config.yaml
routed_scale: 1.0
num_key_value_heads: 5
qk_norm: false
extras: ["capped logits"]
warmup_steps: 200
decay_fraction: 1.0
train_tokens: 551600000
Below are experts of layer 3 (counted from 0) of a mixture-of-experts language model. Rows are named router (the router's row for the expert), gate (a neuron's input weights, with its number), up (a neuron's input weights, with its number) and show model dimensions 0-159. Each number is 500 + 50 x the weight over its row's rms, rounded and kept within 0 to 999. Numbers have three digits each.
After each expert's rows: a language model's description of what the expert responds to. This comes from a sample of Wikipedia text that the model never trained on.

# expert 13
router:583572447584598476502536555516452572466487447418516459520453448568544529485427549469501520494530596493467395532520488573579476469466465465470517448541622486486486494417503615497615484473470542465544516474479478398529501470505567525514507454505494456418473526432438495538553495440482553463535520617371512535438524512549464488442511527445515482426393478586456510492589425498477541432485412514457555408489501478464493572523472475485487535456530486601537518556487476491587403517519471
gate0:499525460444472488602639512473467435360526584503576526423512472493449494584543508595507520564571543466483451471570519499513497439442430464476473374506536536523575498495552500410511448537514504483467515552489496535456497625500528405484499487552507492570535585459515474485437467512554513521542495557487535544515540520557529473476552506412482497501461544494591481475500472442450455587465431542499392491516521478504493506605456445427524571489582478541462542475479463495438340411516440
up0:484516474534554607469460456456453450541476519440537519525451430501464478535474542577487467479526432519494349545468485478384438502380558464505514509518455525478435523522487404481543588508527490458499461442485488442533605498477538369464514462410612513540482505526442452552530507411451453465520577452495518595432484541522466495529531463516493580489522502462466506537474482430420410401516498523549574457526475443566562495468461493495468356455584475518448510429497492534572482504586563
gate1:546452474532544432474554586528545490469514508455499585399506545483476559495539527506541506470491498439449520378486483496612526432568473500428500490579488510483521511461529472479518574491546531512349560581471487478408590535510540425528480487537515453434527504471623572486472460436555490534625528455453602489377581472467507538505479541519534522465501496504409524454445514480428501489577494436518468375482534533488491487482597535429561447488543473501478413460467466496448435491605547
up1:630499507522511484514474452583531523418566603497543514481488593532492514463539554408498476539466532415481416444476452476515482501440477503527527452566494502515535526441525552537524503529634543550413544517525484418471635421527458384527434445529504518588422453447581460530558542527561419552573481498408488493526507564469507438507496502420566510487432488554506472465563420514436528503514474463494457447523553583474495423469541531513497514446507466430469587424497457508509369456470530
gate2:479547437439466501491526539437506463502496487564467441480500478521516491574494591526572450479585477525516529605565582520578456457447452438502439401470433466525487579480420491559534427547495536490471476558508498517483557451441559573482480467492430458506571511472534539540563488558391569549565565504498437509537439394469507528566470555602454512535487489554471471456406441514416556564463446476502553429539501531513510452471539477444378472494534397490479566541380452494467447407583516
up2:517529508474440566536510473432540558466443429518474412460467535509576521538417537492546486547560459575521509479604557512558462488397509507489460384468483546503394464583504513561559476506480575469546497494500539534464524511542540524563462545515358489393481501425498553519512444578447512552577558491451393520553469425373473498440540526574501520524463516516560519464475429555491520567444529477539586460524468568460443472487550535547401539572481441570471571540505418518486530444533574
gate3:618480511488429524516461480425521478450373455470417372499482529524507527627453501476498447390583460385492486498502555401495465465567504525418518421486525519557461512466418513524547490455484402532507435590508487517498526526496497388486548523470467496417593455542570455488486501510452523417531542550374519494472486444513543535521507436479526552456492494653427481493473450539462522532421509450530431503423409496511473562467526569487526539523494449515551478478538493482488524433558499
up3:455496538426541533457460545543494517400506454545500445484475548528520556398608568492478543485445615525442571508524487627526516547637445532528491477495528577459530536540536535612447493439528446527409513491487505469522513413464472476504564587467498475568474482449528445486577542428525490484549503597571473475548492460451471457459394570476491523473525515505520485444457581548472478585554538473487537490474460540483563530513452616541548576406509543517517571482494376471499517535518608
First pieces of names split into parts, mostly surnames and given names, such as Mc, Nor, Lud, Gar, in credits and lists.

# expert 63
router:429479408439451526459603492509530416426584431529518567498563497457567483500360503466494579492494472537465577504501452481469498529402543541432453461453488560497466579550460456374564554583542556498480546490498480509453491528522408435506499420523533571527442484484449500444450591557581479520533438422485519464625465458428539509516431451509430427493550560549449445502447474520477472480581453433484541531604443540536506502497434485497560527450539568562531455479496534465492483544477577
gate0:517493543527472499472494509510460470529552502465420449383536586542475485602566507595414507538480449356550492527525401504547510446467543574450526507495525504566493445552630467445481416582595443464610502500526478498491565445484513457537549468484443477597441455511499548534489482527536509454464494506437563565550418507510495393508529489528579558493501528488428503535475587490504559464502463561554510493560465531541473586465526510482517460431481491520473525529506501476470671619573484
up0:485545535521539535493453451496524573510449517510541525573430466483600487445536534437600460453563472614473483479520579553525460485537502431590486523453523548488444555415467622460496567481378530528391555545482524542422470543559495559463427544509511484430485484466519479515499556530503528553449450507590480402474588454552483584520467470504349486492546489477593479495500436522487486577542547516485474484426557460494507400485624578505506531494471413530517491565536521528478422544451471
gate1:467411567468505562495498438509466495482539435513602457591471466448527482384508594548509453504472527443475441489467472523548516519428493515504542477512609474546571484486559537494469467514587495508482477460492501457553441476507494585494448495518447476456503509575550419517532604571447534502533396461498443480594403351501493427474499468578511574486469550506495525448514509570537529483521542476505604483474595503435455528439537568467493524437382440572605487530431487492423597483551454
up1:415483525504479525454497424497478478537532499546590558594453549582473507531417565651546475521405460439491537522484471559548485477541466535540461484465605494516527476553542525569479445519582450526427549490520506532477409508500463487459489450453466484443518504495500522531442571417533562477516472508505447441499539488607463509533442473394514597503414480418496492576515443556614517427465589471506565511471558440524505478478502550442566541391422475567551615547463462520435537450535458
gate2:484500537462591531602581522533500536566538527441521604490509456493531430536516532516458536453478413466543546506477472551551566368431483525488518655500521539480511484494471517618565477448572515538502454568535529403503496543532534534607438554436507560434494508503475501525554401525569468491533553432520461616513541487510499517464495465487505539513502544569517533468505494484531496402437467529487479603376445506602432509513545470545430486395529503526466527484578542487468532578507596
up2:565450526653505536556488438434514452502467492520488538402516435527477506481435445431501529527473446540552517438504461540540547533667518503481454488461455449503451499494524532503453509458400405525454448398513510490490404530475531521447460475439544453480420484561499558519560481491487578451459504526506556513545527420463480426531512540477472509436441506524516448526490453568513565468534501541504434445468481611601498533507466435498436599603465543573584581520400521497530492494580387
gate3:551601428501476441505535497539484469451544451472481523532593569422502504483460444504579492477482426467543463465520516627483464452556512533505494492565492543491527581591348502524478606478414472487455449456458503516517393579503508410549523512619519561414473496561453544420537598576445542472526557517567577489464417484445500500481478552540424418485485505465490484617475487476474533483487595533496451564438490532550516545524558475543566482546470453586584523504491528518476455508428509
up3:507462523460520448520530486549486635438580512521571496544479442488453373483491528518492583485533467527543464515445503538457492445515461467538547497452508484512608477418588435433463491481501461471332413521503498487518540442499543403510516527564531502492615541634501516434496521576460501523559440495406478495501507537474518500541515478553556510445452470536412516572526496548556395492360482476561513518468487589548438457542492436587494593558482497503529450537542545518433534428494508
Auxiliary and copular verbs after a subject, mostly was, is, were, been, would, as in He was born.

# expert 17
router:461532485493491498517442478515461526501511518576464557571530453506505499437486511480448563569471566504576509489486617548454464509530482495453512416529501572479450560486504490444512364461526442493500634372448507383531549541502513512488535375429434488500455551476515500560467415461474468453499474576412504524525644555502528506470464504473463525495433454430503447437548426610600559429521633514485532467468511505528393478487451530444540491512544506475449550452550500490519422435521507
gate0:557519545571413465464582458499530601431477535518422436607539456498532485588515448515483491515534529512410483503490524396495542487532471457491396464548479485500605524461519478547468576536491557453618555503481501517396554469475538436541536497484462411486452383528588432493551564456489548517517554542508484422407536522582530455480504470456481485491568481487494500464510483550468559506469522434477592416386492470526537489490486482593506533549574443504477560488559474457549504373611507
up0:499497501418458506551534541540507425453556411557518459403546414510547500473492453480514589610570501564484426556554502496556554465478539549452532481501512481503371542447377492575483505487558434472416399517514497468558535487454458524551592384648544482542499525570521560449540570391420474517520535483556474535592523543430464521555551495439557431471444441472557530476527520522438499504484456452477466496451509478463509530480517444538462384499518493399511493518526453501498477444524537
gate1:439538507464520481473548563557508543492503496527347474495472511514534497414494495453448447520378481420522483480506599504539532515545432494505531467514467521506447570491568512400519552520453518428529586500491523457549541540531447458497496548390508463577459496488464481622515394392529584453561500578513484526600550544477486582472535480596468360431508511487471539486524558497574557542520548555478469433536464545414537531468505489493527425561510506498611422489500405489481484432428484
up1:573421441518508536465381505482495530509461494449549563546480447525427518529540480584520567454635521520500503457514339545503491581428526511501468473554534486495528460452590450603505431448504432541521485519501468524475533491446461540471516522574496593429431444524593524413507580557487452525462534436471434433425485439489502491491567555489471532537558524507481462557495488467443491469431538417522649541401453485482498540581449455532508568509509496501433623496554548529496480481539451
gate2:508511554510475485457440584549463470508574529590485453485463531442590522351574549518516563497485532431525518592419450421357529509464527514461553563519488529556511526396441482495528485449544517517443578437498531550558573426560561565548586501574499476515597463497523460519552504509420483517500518486516418486450564396523497497518460469488598422515492541453563483550460441532378532469440528506475521492558575588432490462558503507515507494580478484551564441598478518481516490484531557
up2:450629515436464494594510383552492521419519483439513441448451455547502473598431550380498424474553505504497487586534406490386468529538548546553488486574522535530427447543534427469470430514478515521533582498515514497442556498504518499488455553541517541471561528461553422529490568470583419511465484433502522507596525498514518503421561520539500456500536473421448518528510561506600501553447516474485489414504456535406517554456505504393526509574605570547517507479532459488509366433492522
gate3:558525442516606566523425520583506525459513486530594439386521460436437529480498531573522527526502568482479412623491461463538460512480508461522521551511498538503493506479463403449492506508531472460401462506456483523467547443525512581487544561569451490455549546499480452553481486424429566482481552493500588467478605428365448435484423382503540500487421484453415484470481501532582563516504613468499495579511509456475543563455466577604526513419460511490507547472465625481533516492507453
up3:452554535484496482534384425470511524544457555406470546636483607545486414565533520421521496494443405528457523497483467524479550415495449518565523525495483463501543519526487593612512485512455528509547526499501499504607495465448467438511443428495534512470406398553517538502579485531476427518525549375512454536459463543645532516551483513516550460479578510522541525544484495551436446454455450547519437410500577521515507476423518465381447533534591523516550418513506421514453509508539467
Opening syllables of names and words in tables, sports and politics, such as Bar(by), Br(ass), Am, Val(ibar), man(or).

# expert 23
router:559480454488520530549519485491511581574533513473574537474444551544653478528459607626541514514547497501508498541382536491534547445538530526515478535435472393481503463511485461507407443478475484589531444570588483478536530455481536534519492556503509472473543433548584476507486426536521526447456511505451468557596401429481429553420485462532512415445559563475414475442525568479498472525424513551462534530458439556513506496469487490468341519436562466523406484555412524480515444477473435
gate1:473524493559520477484482541489525552510507534423536524459548436497604502543410519646430452578381478478496543479436448437509502469525492478489589490501558461484479430572535443430496511497460474562485555559533496438537535532549559564490516561556485559453466599477472361528520519436416475546473511415488446489534482508642496474412459513502552474570524604404498506554544474490570376435527482484472465533498487539548549489438430442427481453506469485549444498460528393480543522540519457
up1:446460560554556453540459519498501639519488506553585526435569444474473467468439497542485553473392516547459508426529492468475534423548586478469527441529469472526489568531455516487503529479521515498547519554513485496568499534530551587492598537497433494612418425431545521474514571450481491473456540479547420516420453468533532497473448548560525511529521622340490504507533497510485444404556434490486508567520506546486607580499488530387439523440396472443457475528530437454501471573581466
gate2:459569458522518463585472424479461500465529570420537580487527423448580561528459505432535473497489494569505427555438502541479496490480431578450579472463535442451497498561553481507546450448505537485466569498538500479493462496500562450489531529466541578582607437626485495431440537584494555450598561528533453467441561561496502592542493425443541446503518557511488411511533505409544473575477459613520417413488438452507519443490512583557542503404478461582522540510521546523469400499483439
up2:453585501514432497527550474514555531508502562487495570480446421455559532476476494485561527505562444477427446508464514571507540355468517603528487474509502466493476441573579524468558424558538525506450479415561484547500474483514520536510490552441493568605568452541519477449431612566491583422551496518513487480387555442544478596512501426523494499489519470514488411513495540432520518491555467630532435519497455399432478507541497591534508533405582488414501616506471540470507408511493432
gate3:541468497484508564531417454514526460613493445506553503477464550551501547462470420513476450435514473469445584434444452397495463457537540564443466527442529550492628429486446548483500458505505452542462446556501526492516505437473478467533499434544479590419548490423562387494469464504557485485401469636557509472554472626446469554420530524465514503513487492519428521444453534582463499416419440441550489545496441508464474406592467469491440466484527414523575530512540510503509590537488588
up3:515510526548508493545535462454490596411578564561403469545522458505506482639544483454553488512488466576541443541571527581452486579473436457580503488565477462449371626547459495508563448530470435505491536396482471474524470555546525569537502555514574484591505440561456526496539465471467461469576454449419522501543472454488503459597480462502464521465528501509551506493525417433525458596567527492510446515498556483510538557460587498453569525463446581497508548467405533475413488520497370
gate4:503468385471488537574486449392492608516517479532482485558440498404559490422418514434576584443392446574460571502424422507539576510495475483499566462496562520511466529511486537528496424489541466422542517529544510356510512515535534508483555508517578490502418567455563440501569469550503524443561457478509472485597450417465526516535467434407429446421546508549470500474527382489511500541476442471517526458422554464426540416552469519497477550548486512482425492466432495518557536594485484
up4:547491494459538546482540482441468568506504570398391447487567457405432523451466463551488565529400420496510443481462504484457517455481516441538556553567538506521485534551505446534512532514421442517551415464495482345460533500550592389405490450483466459562523506515549437541533540638535540515554499492471469475404464467559490524439488457379505460489500471478576456455461403529414459488505406510479513474521448512529512386556520490487436542487441545547508520438481473474437446576471496
Structural tokens opening headings, infobox fields and table rows, such as = before a title, See also, Born, Coordinates, Genus.

# expert 54
router:472487480466476439464419457526462480381562565518438492525497523531521558386543445500567433549457526457574505500421476426560508455524428461450465467521488497527427487453480582536600468403546493444490546492543501425506520535513541476539500455469531532536475416453557573455504458469477550442575505497544513506420480537524413530404531497521490562507507491581451542562431503557514613518504444534624521521516578506442523471494562378367531467612543391559501494457496487529445451477492486
gate3:537581547476530465559524619447478460435538447452528555330621476436484488543588397524388527463473499554513475456434507510532474459505528519499509482534540404525472489511443522450533443486533456619533474530536484465532464597537452445579519445549435464469435528456522600477552502551411510506531482493548493488460533589553535437433531520499429446572447496488569423536525528556517517415438577491505458498521529483445471464478531531466525486533420554430553495479471423501504528488380450
up3:558530480482442495552468539526500481438514455597423533535471543585578467554481552563534471476524460528589539499520530562578467564531487595458529527489439432576433482548504593448541440527542445481462517523497529432471434524562529540530526456449547474366535579466445535538558520526492518583468461507501562594504500588464512477501491502519482436517508500387515447463510517494546520557439530530477570492495417544407601536520393506536493509507544578440576637571587465477513528482453610
gate4:554573532584549492486431496576518517438454517491505470545502448448442489492500434506457466506515539515471445592429443580574503593526588526506524566516533437502451454486530503456476518487523554551388612555498490471474431515509517480430540496506412534577450562387512393428400521636486481490506461508398519429490536458470547619546506503515563560486567498501614449498492441536468496480535462502473457521514440490541564480485471477442531477450411527519473594489496497453549373457465450
up4:496429441516517557511483445491492585555467535490479596523457449547578526538561548527480501498553495451466472586493465493436425468552505496577445470481474537515473572490533497416470482512517521508523480413480494571495449520474497489509495558515509466369545494425438556513436531574486448563491554422510534522517570517520485615505578481548432473517550479518367479582517543499471606586539621463469566446425415535511471586510528455634441501533422564517564430537597509507511535515487594
gate5:575538414440513494490478483483494550452456426521524411517565535551493513479541455537532465351503509525545447538494531536454459439471422434467387524560460486595458559522395500550550484507513511555531489463507505469453536530488487514447468409391569537656472487477554615504503458513443464426526451543482488569551455555537546418604507573461452528518457466569458491438511491475486503516461378441516441563535490496540533501503491568451505578518556406556591497569474535494485499484581496
up5:591490552576537510488581580492507460437555465456498496482475526450514479467526527483542489522507489453561651499510398396466523562440551563553572494477509516495543449452571518535441572478458468459510491445544491448570544494511519516471537524607511517559501533510527347491523472511468582530534502497438573523411406458445475471466524438482565395470439460420536585570487437544571479507535446444488515460408463490425467524559529493532434455454522529463383537480502472527531411533392531
gate6:443544505441456507469513535476505466502554541402487505340493451514540535490542501504514570476450374430481535339399481518420446497440479487490507449488518444495491461495540452497435422476563539461482553479514512510497522486514517372478542489486486556511473493496583551510483484557500544460591484502571495549612494510548479585520551415515524461427540503513508590474398513462446540540464454539511553471497606420372475499491492439382480430521479472465499453480594487502455538493448404
up6:517412511464482491575450502540517514498509508453402479523418524531509578507390458486495530555532536523457466408459476576528534592548500568494534558518481483506492455503506519468563459405479496579466494424530501594558397498497436561476483484504403521394509491530446448456517545500504488398448503451461469453440492494506510463555463487452529524541578471519497402409505517596573536513530638501469538436516416602565488547525521627583463475573427576440484430551490508457537443451478544
Vowel-consonant pieces like og, ah, eg, iz, az after a capital letter in names, as in G-og-uen, F-og-gy, Bl-az-er, H-au-te.

# expert 21
router:437432458516527529508478505472459505511554516576468509461473444421514472498518521461574519451498394508484547501502473551519401507534548601449505538479469508458502474570380451634531467452504619426533417409534524563502474444472471505449449557608538618509512545463566587501497484496499479552487554524506454457530477572505415542541555510453420537472509406462418543451473402601525484522597509461453469433500477547570509466522577567573512564470422477564520553477479495470477545456570485
gate1:490539518548483491530519426501544582513441530454457457506530545531463550569468474485529479451502449378530495542507514469555430404472511553517588513464506510463466555509428458450500532490479554419540518465513530567607559531499541525510472508562531540426539428552483438496450494545553576527561613494558589522528511575444450366462578517458510621508464563490553475507547471518485587596528476511499582433582403555502508395492470500420473594562476502529453558584415494522446534567501499
up1:504452567458461530460516570433495512512426578614507419497568410431480396582589496466560590425503493481516505548534533476504471480535423459413509471530542495525621589508536508549484505455504403468548426475486525488520534500488574383458569505510497491437465539588522477540364491531508511523516419493594502539370463570517505528449470439490536458483560512551578527476470526507407522440451535444520463465519482513558568437435478431481493574569464461528536491527514455497446577528541528
gate2:506469541495497489536467460509480514445553525442517459520499541526520550439562588526512418470546449568500461492527428516472485519504419577487522562478555526565600531484645531474457475613570442507562522442527505404490504568474480636429460553542491461445533460544420456562492504450529536489526457450464477523528471467442490561460491571506493414483453521583500535499498548511576606562489411475488498360455482492603493554480551503417556565448559471605476583513417527507497475445559546
up2:518531499533409519525556469582504414600548503543449569488477530581479514498618528535503479506488482637550472532506523434506509459512429486511548523505551504575576591420468514518464523569532527488584537497512465511488513432531585543435528468524457511443525439588515494499542464453505476551438516468557543460490541478534473553505470580474423473481471590514598431488506548487603630482512418524530538505519579501533465515563589461448547506416554468678426523515473478502495494396506452
gate3:559636482464544460576448526550496500423476491577546475412507487432497485569539615527575429539552537591526499524480582457536434469544549478554455586488547440454640464571469510650557426586439547451514449513485515515496546593469480411489466475502479514579499473532537548513509441455516441504497495540472497558591441478461444535417535503413482502486430484476422545482526522472549442494511586467517554516447534514433473463466589514549503556470490528523521508522517559503559468577572555
up3:525667529458516464444489470466462544549445515517478483508490439474517526531527515570538559486559529523525454618549573562472472498506520491479439539530575449530524438558500508564538401503509535468471400443504548487551554560449523456448507452542530450583422588533511512504442444517482446506561548504488575470595488591430439553479553467459539479508452512456420509504469547467500497470521465465502554477388443505446437463513542474528495596465474487499571646583433519487529325524559488
gate4:498588454479473492513520592463502610552513472480501516637513437556516454534493525554453503506424478519485472463528485566482493539550494533575506569504527527498552546593550443548443468513512598524477439520535483591448490561546488521498493482381451498633495541463547594470482521517500493528547450584468546530529570425520483587469537421481517539540433505506479474524518431502479515505485520524475530574511382474576540465545331383471573448459396469520525500467452504523490463400598495
up4:401475493485553483535547379522490437490534547473608362623473533422423499546483454569541426477531464465526513467467472440489491411477498497548563528493510393488580536523501443486533523567514408545533534443490509452543540549495525448473510516543497462493574523504531516532477563514547531504469483465554481502434413535558494425521535545470460469458517523471556495467504512538601536560531508517456462482387366454522595523493508614425418593468557539564530509570426525500452572495465424
Mostly the word to after verbs like moved, returned, able; also up in ended up, grown up, and modals would, will.

# expert 5
router:491502537483460577540514457523371518455484463506488535503533474497464546450432519456538469530455490479506457573618496454546532584541484526482480425459573555532488569500473598459582489474521521415574529523533475401590598473492417378576506556461485501399462509560475529528450485536493465461566478613477468492465455410454517488425530438485541493488355429625497493482566474527434503519417491484459566478503559473540575481409482472564480527518536445431563501480526453479524560549450492
gate0:438397582514466509444517499516499493533322497413474432491511553572391657511485446556485619503560572418402497573545562520437503552494396466493496514473515519507476426472518483491510499506466526471536437546469490507466468499457524501531503514554500565494514556582582519527464510545361429443464502516561449454410422464484463490506532509471561551588453518485378433505417541481496515510465526474468529458550514426434501539516497523545513537465528501491406495485523558497472551573536517
up0:496551469402502542451445491480546589484535472544529420541449413504475488434528523566491580512589603525540558516606506500462517545531453450503507508500543490499360516507474455494467485518470374559551525551529515546503530599537534562390523492523545535529491415494475522557530602551530480551461500524363591529550527478539492448567482570514487534542429452590576491473513404542555557407454484481534484512607495473516519428458554463460503435531528482508384498524479493521478390469498488
gate1:387607448518526515488535526494531449553638544481456549473472457477534471414475435485497513548553486545530609563536432596458495538458558469453509471484563513518552541491452532565520509494442464485508546485497513468507459433502515638500482527558481524569509476413565555484382464558494450466503493493581512441475447435583541460522543521478439502553526540493500473477558584527447486553559405465506546579578503416426483338543519449474476525515481502418444482448472424485535451393481495
up1:455539488506492437510472585502496381346543490484496538601513486544579510478481488449467466479512519568511594512486486455429532625495559456527446577474462509494531588553542524624566524474472426425474494494503515524481465507537534605490474494558572559505530493396530472511413480550542442473497432517508521457480485523592486556444521385512475512495518485569458487505575501494503447509557406534516503492460581472516392389543426492519450545507491450507505496566401502493491510403380446
gate2:532523459491549555600451549540495438539492423504500462433517571541391494459494520562422452510540439518560486648576536378448534537549585555467568494457525469478508506508448555599572573432452477482470481532548494463514441507526513495561523496536540504459470516385580503525569579487503491541532575574495445501508447429583516540567494435518476447469505535448492567456512551509464489534469574514498592530526418589454537434556568581518607589484535456470509446556570472472513440481512486
up2:484618434407456625546424461558504381442484517485509449526532420515512500513519486515431426498547497532497476584564529532492545604531573440438505528466526497508577485513425522587583481432478430434431492599519486507489484484504557556512485480456519526457488568433588555509579533546530501540564552538526515518507467518545511530493478497479484414481525517432532581422528439559572503555418551560525556551499419537540479410531612593513576591496548469447548471488601498487520472467495505
gate3:416331450480535495451559523515502568426410563476570414446409474455569469511472402573455362546503561507533481543564432531487513528419451453548527431468504504547465479479462506553532524467569449461523424475536512481574472605524485555527523485545461560469488487462517519496496528518581541529508481484478466514633491507500468608471471383448575397479520525472536512526501480481449487445530496545506470502389545521477522460554464568373488490499442490527491435458431478539498537551557467
up3:436459540435520513513432567601467526449423493543539441531513547487568580494447416543407418492541561556510466544621509445541542535495537466545456579495516546573451464441491530551482573554605576478583526395503485487492527489562501524475452530473423564561581466521448455416482482528571460523548541474325385516485517485552506541549508486438544534548499522454485459482460480445543542518482516549509515576542515465594517472508559512449457477499500552560397529487478462550464480592500565
First word pieces of personal or place names, often non-English, in lists and tables, such as Mc, Raj, Rah(ul), Ash, Hol.

# expert 61
router:551517509547619556476488440469532506487528438541518476560487422466525571493583500467541514378532536504451553466454516468567505556540572540459442567445453494493512503528580408423572543560471590604568603481543583391494488493478463562507482562614469491585495523501474481540531501510538433531509503459612485409520577545492497449568494550475480407391503491466559470488541448511492426402461599438463460465592520478539542438494485516531469443422487511576498495496502482488477429490471499
gate0:493642466547584472447505524477534489354521510518467515532529464464465448465495535536533546561618480433504549457507468557564446484607547549506542485510518505584510498565547539551454434482513458479470491528469510503460442497524508479444503563463460481533503394529459519462457549363520522438601557573479527546512464539488495437632475518578486475509483527485444478489495422510535597511523507516474495466565568573648438486431557471503543430529506500591523548584498562459533401442442487
up0:488631492503558499481504437501526486482436579545494578409530541451510471487542515442521594576563512488496521551561524613502504470534577458492527509461485549590606477563526433573528539519463492540478492414491489523531486524459524401532467557454498502499497438550474441466502568508553464445620541528451519484505569547481487508612545487513445456452488486513464511525526529519451507558473472487516530460608553538582479450431603474535434475611478461492586551571503559443470387571367443
gate1:513441457491518561474574504387505418469585518513472424521542625506496480445524453399532622517459539557481521494491499498458459487439495523432435508524535520461525490641556481448577431502579450617518537497551541534562534589531488440585512517477474466456571488447472592487590505536499472439592551500513458438534416457548495430487487477454562472387444549533503465473506526589541595476443466393475501461541521450514446498493560504523489538579466507542534510509489497484537552430464584
up1:527505447508510434508455500515561563580424521481512472492522527504431460472433491453504477507550468432573373468442476514449538457463449462496513486483436496496557569567461510558453696561423605437466418455505496486567513529464530555517578502564434495484545510488499418512411560540481445549414481486469490553469535451460482517491450516406501511570547446434579509549526467447612456548520415528499400529488464586517486413530347517490528514548480511465545489460472463496443454463513476
gate2:580469449577579452524544539436502451423540462509523588518516441416450445511537503555470410444460529427539558550489520490479470519495515523398534501486468505492574489492524488484495510452532523449531430442547559486633572578486508530449507465493503447447450580449483506593501547507495478504526448451533424464505552502558493471579461550497521468431583473540465515468561545474475461499538495552487477450585502429379620495520562544496503511648604480449592460531421451523584503620481539
up2:460504476505527531465527444540448589572403517536486378533447438467496458532481493488569593428438447574432554434489511415467600369539442407511540540518502578512516474429457522519439488597492574502446481499481534473494482495586490510498589390564504495372498523628435460465473421548493487505475514572541453580464452537563481521507476464471440492474465516515402484521536513470557452513436456570483518524462544478455453517486397472504497421515435481438461589502503536496465529442494552
gate3:517594459536502527585434491501521477472483519458487549440339516444438494574447518413470481549469485448467478501479547427464508519574480437498486482488464511605582516389580571428517589555540467437490428560515516482546467496441469603458487490621493533495389441476490576468531552481573474510532441566538510505487538562517477580501507511523560501546425466548526555576487567459490387564469508462512462552450561510418460514465565504481470501513505469386472400414513528502565537489529522
up3:518499493420470529448642541479515554576624500476516403514458411506506519354558482572470454470621560511547488453617489510567430491523540540532441563478518571436493479489486440604487440480522591502554500440534517457486551538574508490578498491535547457495523488609469466531516527525493479547531479497498510569528497427480492470529471471523504495446501596461462484417536490500453530476534506594500547436437589589477468504550450532549494535427489583613590506485499457505491552526554422
The word as in "known as", "served as" and cast lists, plus into, became, before, after, during.

# expert 28
router:468455508541581484487473533498520552484481503514618489513553495390570451599454524564453504407455455518507528411539446529528491486552543443583478573527468454417509564436509441421495546486525393479495597499536459547472513534425522513528532535529535429474503475585522511512421482535358517508432583493543509465594477477430448531499562511512519543494446594511427491555420528514539407534461508421455526434476576475514536545465505481532619438479466462462370452434542525531514409491480505
gate0:594565526520496469503499401486475640542518610418454517436516375506555512436502456550482547554577481584567476425571531479515524539546487454442427509516538479502536594506436511535488599433549542549566551514467524468523461469527476520511486478485557428456514544554519517564547516524524538599457559454559513523551553529434466561483450522498435434449460538457475546473396472403527461492442459575501541502481543476519541545465548446504539497545565392492481651527428511479575463450543498
up0:421443532496470576526456528547509434507436470547517423486566528463409480419534547497473479531339507412387509579431410504525530492457506524492532497541469453550462484512562486459503463497459507521493455464458518455435583585541582468511472556479503534447492447441410470413511439410535497364552419443454488465532489489518523463473484454516475529494578481563525451472514565513437571531573419538501531553474490569430448437495500434507477492542419523519398392469547437487529608515517503
gate1:557491548364481469507509467476521614436595533452521580537520553502461535569463511580467529521434504490438442669499445591514480520474449513465497475482504464472397500444473497427493490507473453398401475389496535464510501472478530499522548508462525542344490497504438397535547497548501465525512589472479464515533541490554525411589503486537492552531514554543407460458580494539433491546516524466502565523523495470463492541581461545509440479556434476526420445486566519488389435444527520
up1:539410560482579496453417440506481428457481501563498458496478510547502441560535497498475558563470501401454614500549501538415549543469591470579516498492504442465474544552507434543534635549555506487563444509493478412551536466513492534392456519479490499486565492475443516491530457442532462522588553497479463518462405488505476430555506470441553631462489480492556540417504496545519491481454574607503493490544481477568621598538572560514493547526502517431529528521462558526520603630445519
gate2:499493521452572502545487476547537442477561563429571506501483535529479474514531550532448516380467504445494498547459608598570476399551482505505541550522474568519495478460505423474475451496500409512536494614478505483465509452459519496560490504548513506386493494593550468519437449551510477545437513552439509522554496548567455425502447534524526537572502450537474500439516570472502410591476513486510456446532444438466475492422637434582588571393564529514528415398511475513542604432577537
up2:448375484435524549518518512458487417489490535448483529482489504495473574490486567418542461554532525488477457406424549567572536502572407496423415569521473550463449504515477478482519447461453452520543497543489547492531437506486502468533435543457544481517476413451468623498437471468465477459451477470515464535555454397442521515423464441555494545522417452500588595467585483510494479520489431533521559517487478485471454559361448519534509521554619562405438472407343537519482480450501490
gate3:413423491522494452571539478481497592438479448518449420464588544499509551589530582488446467539466468527455482426437631507480529505509504513619548454431524544549501522569478496460576526437546514411547448443471495457518572480532488438412503540499483540560455416501399457525422479408499524497440552546475485551461488488573480475540480534494519594464475497474574462537508542411455546485477627368480573503527427515461424574491547479394541454488476457475422474458548510457510484497472544
up3:539570469489511502496440536486556389433545493480532565497379459516462391415499464493447591491522626583481542578523402491585451491559517475363468507518510491455516455531607452544460544557439454546463490515544494527492441501513500498619519583512504454458500504503571556461496516481480508528598478478460497485557567554458522506493508497526601411475557516479495527490482519563515491495512399569488404515466547458534558424475465503551381559455492539520611435521459417512488495511532431
Inner word pieces like en in Turkmenistan and eleven, plus closing parentheses and labels like Total or Died in census and infobox lists.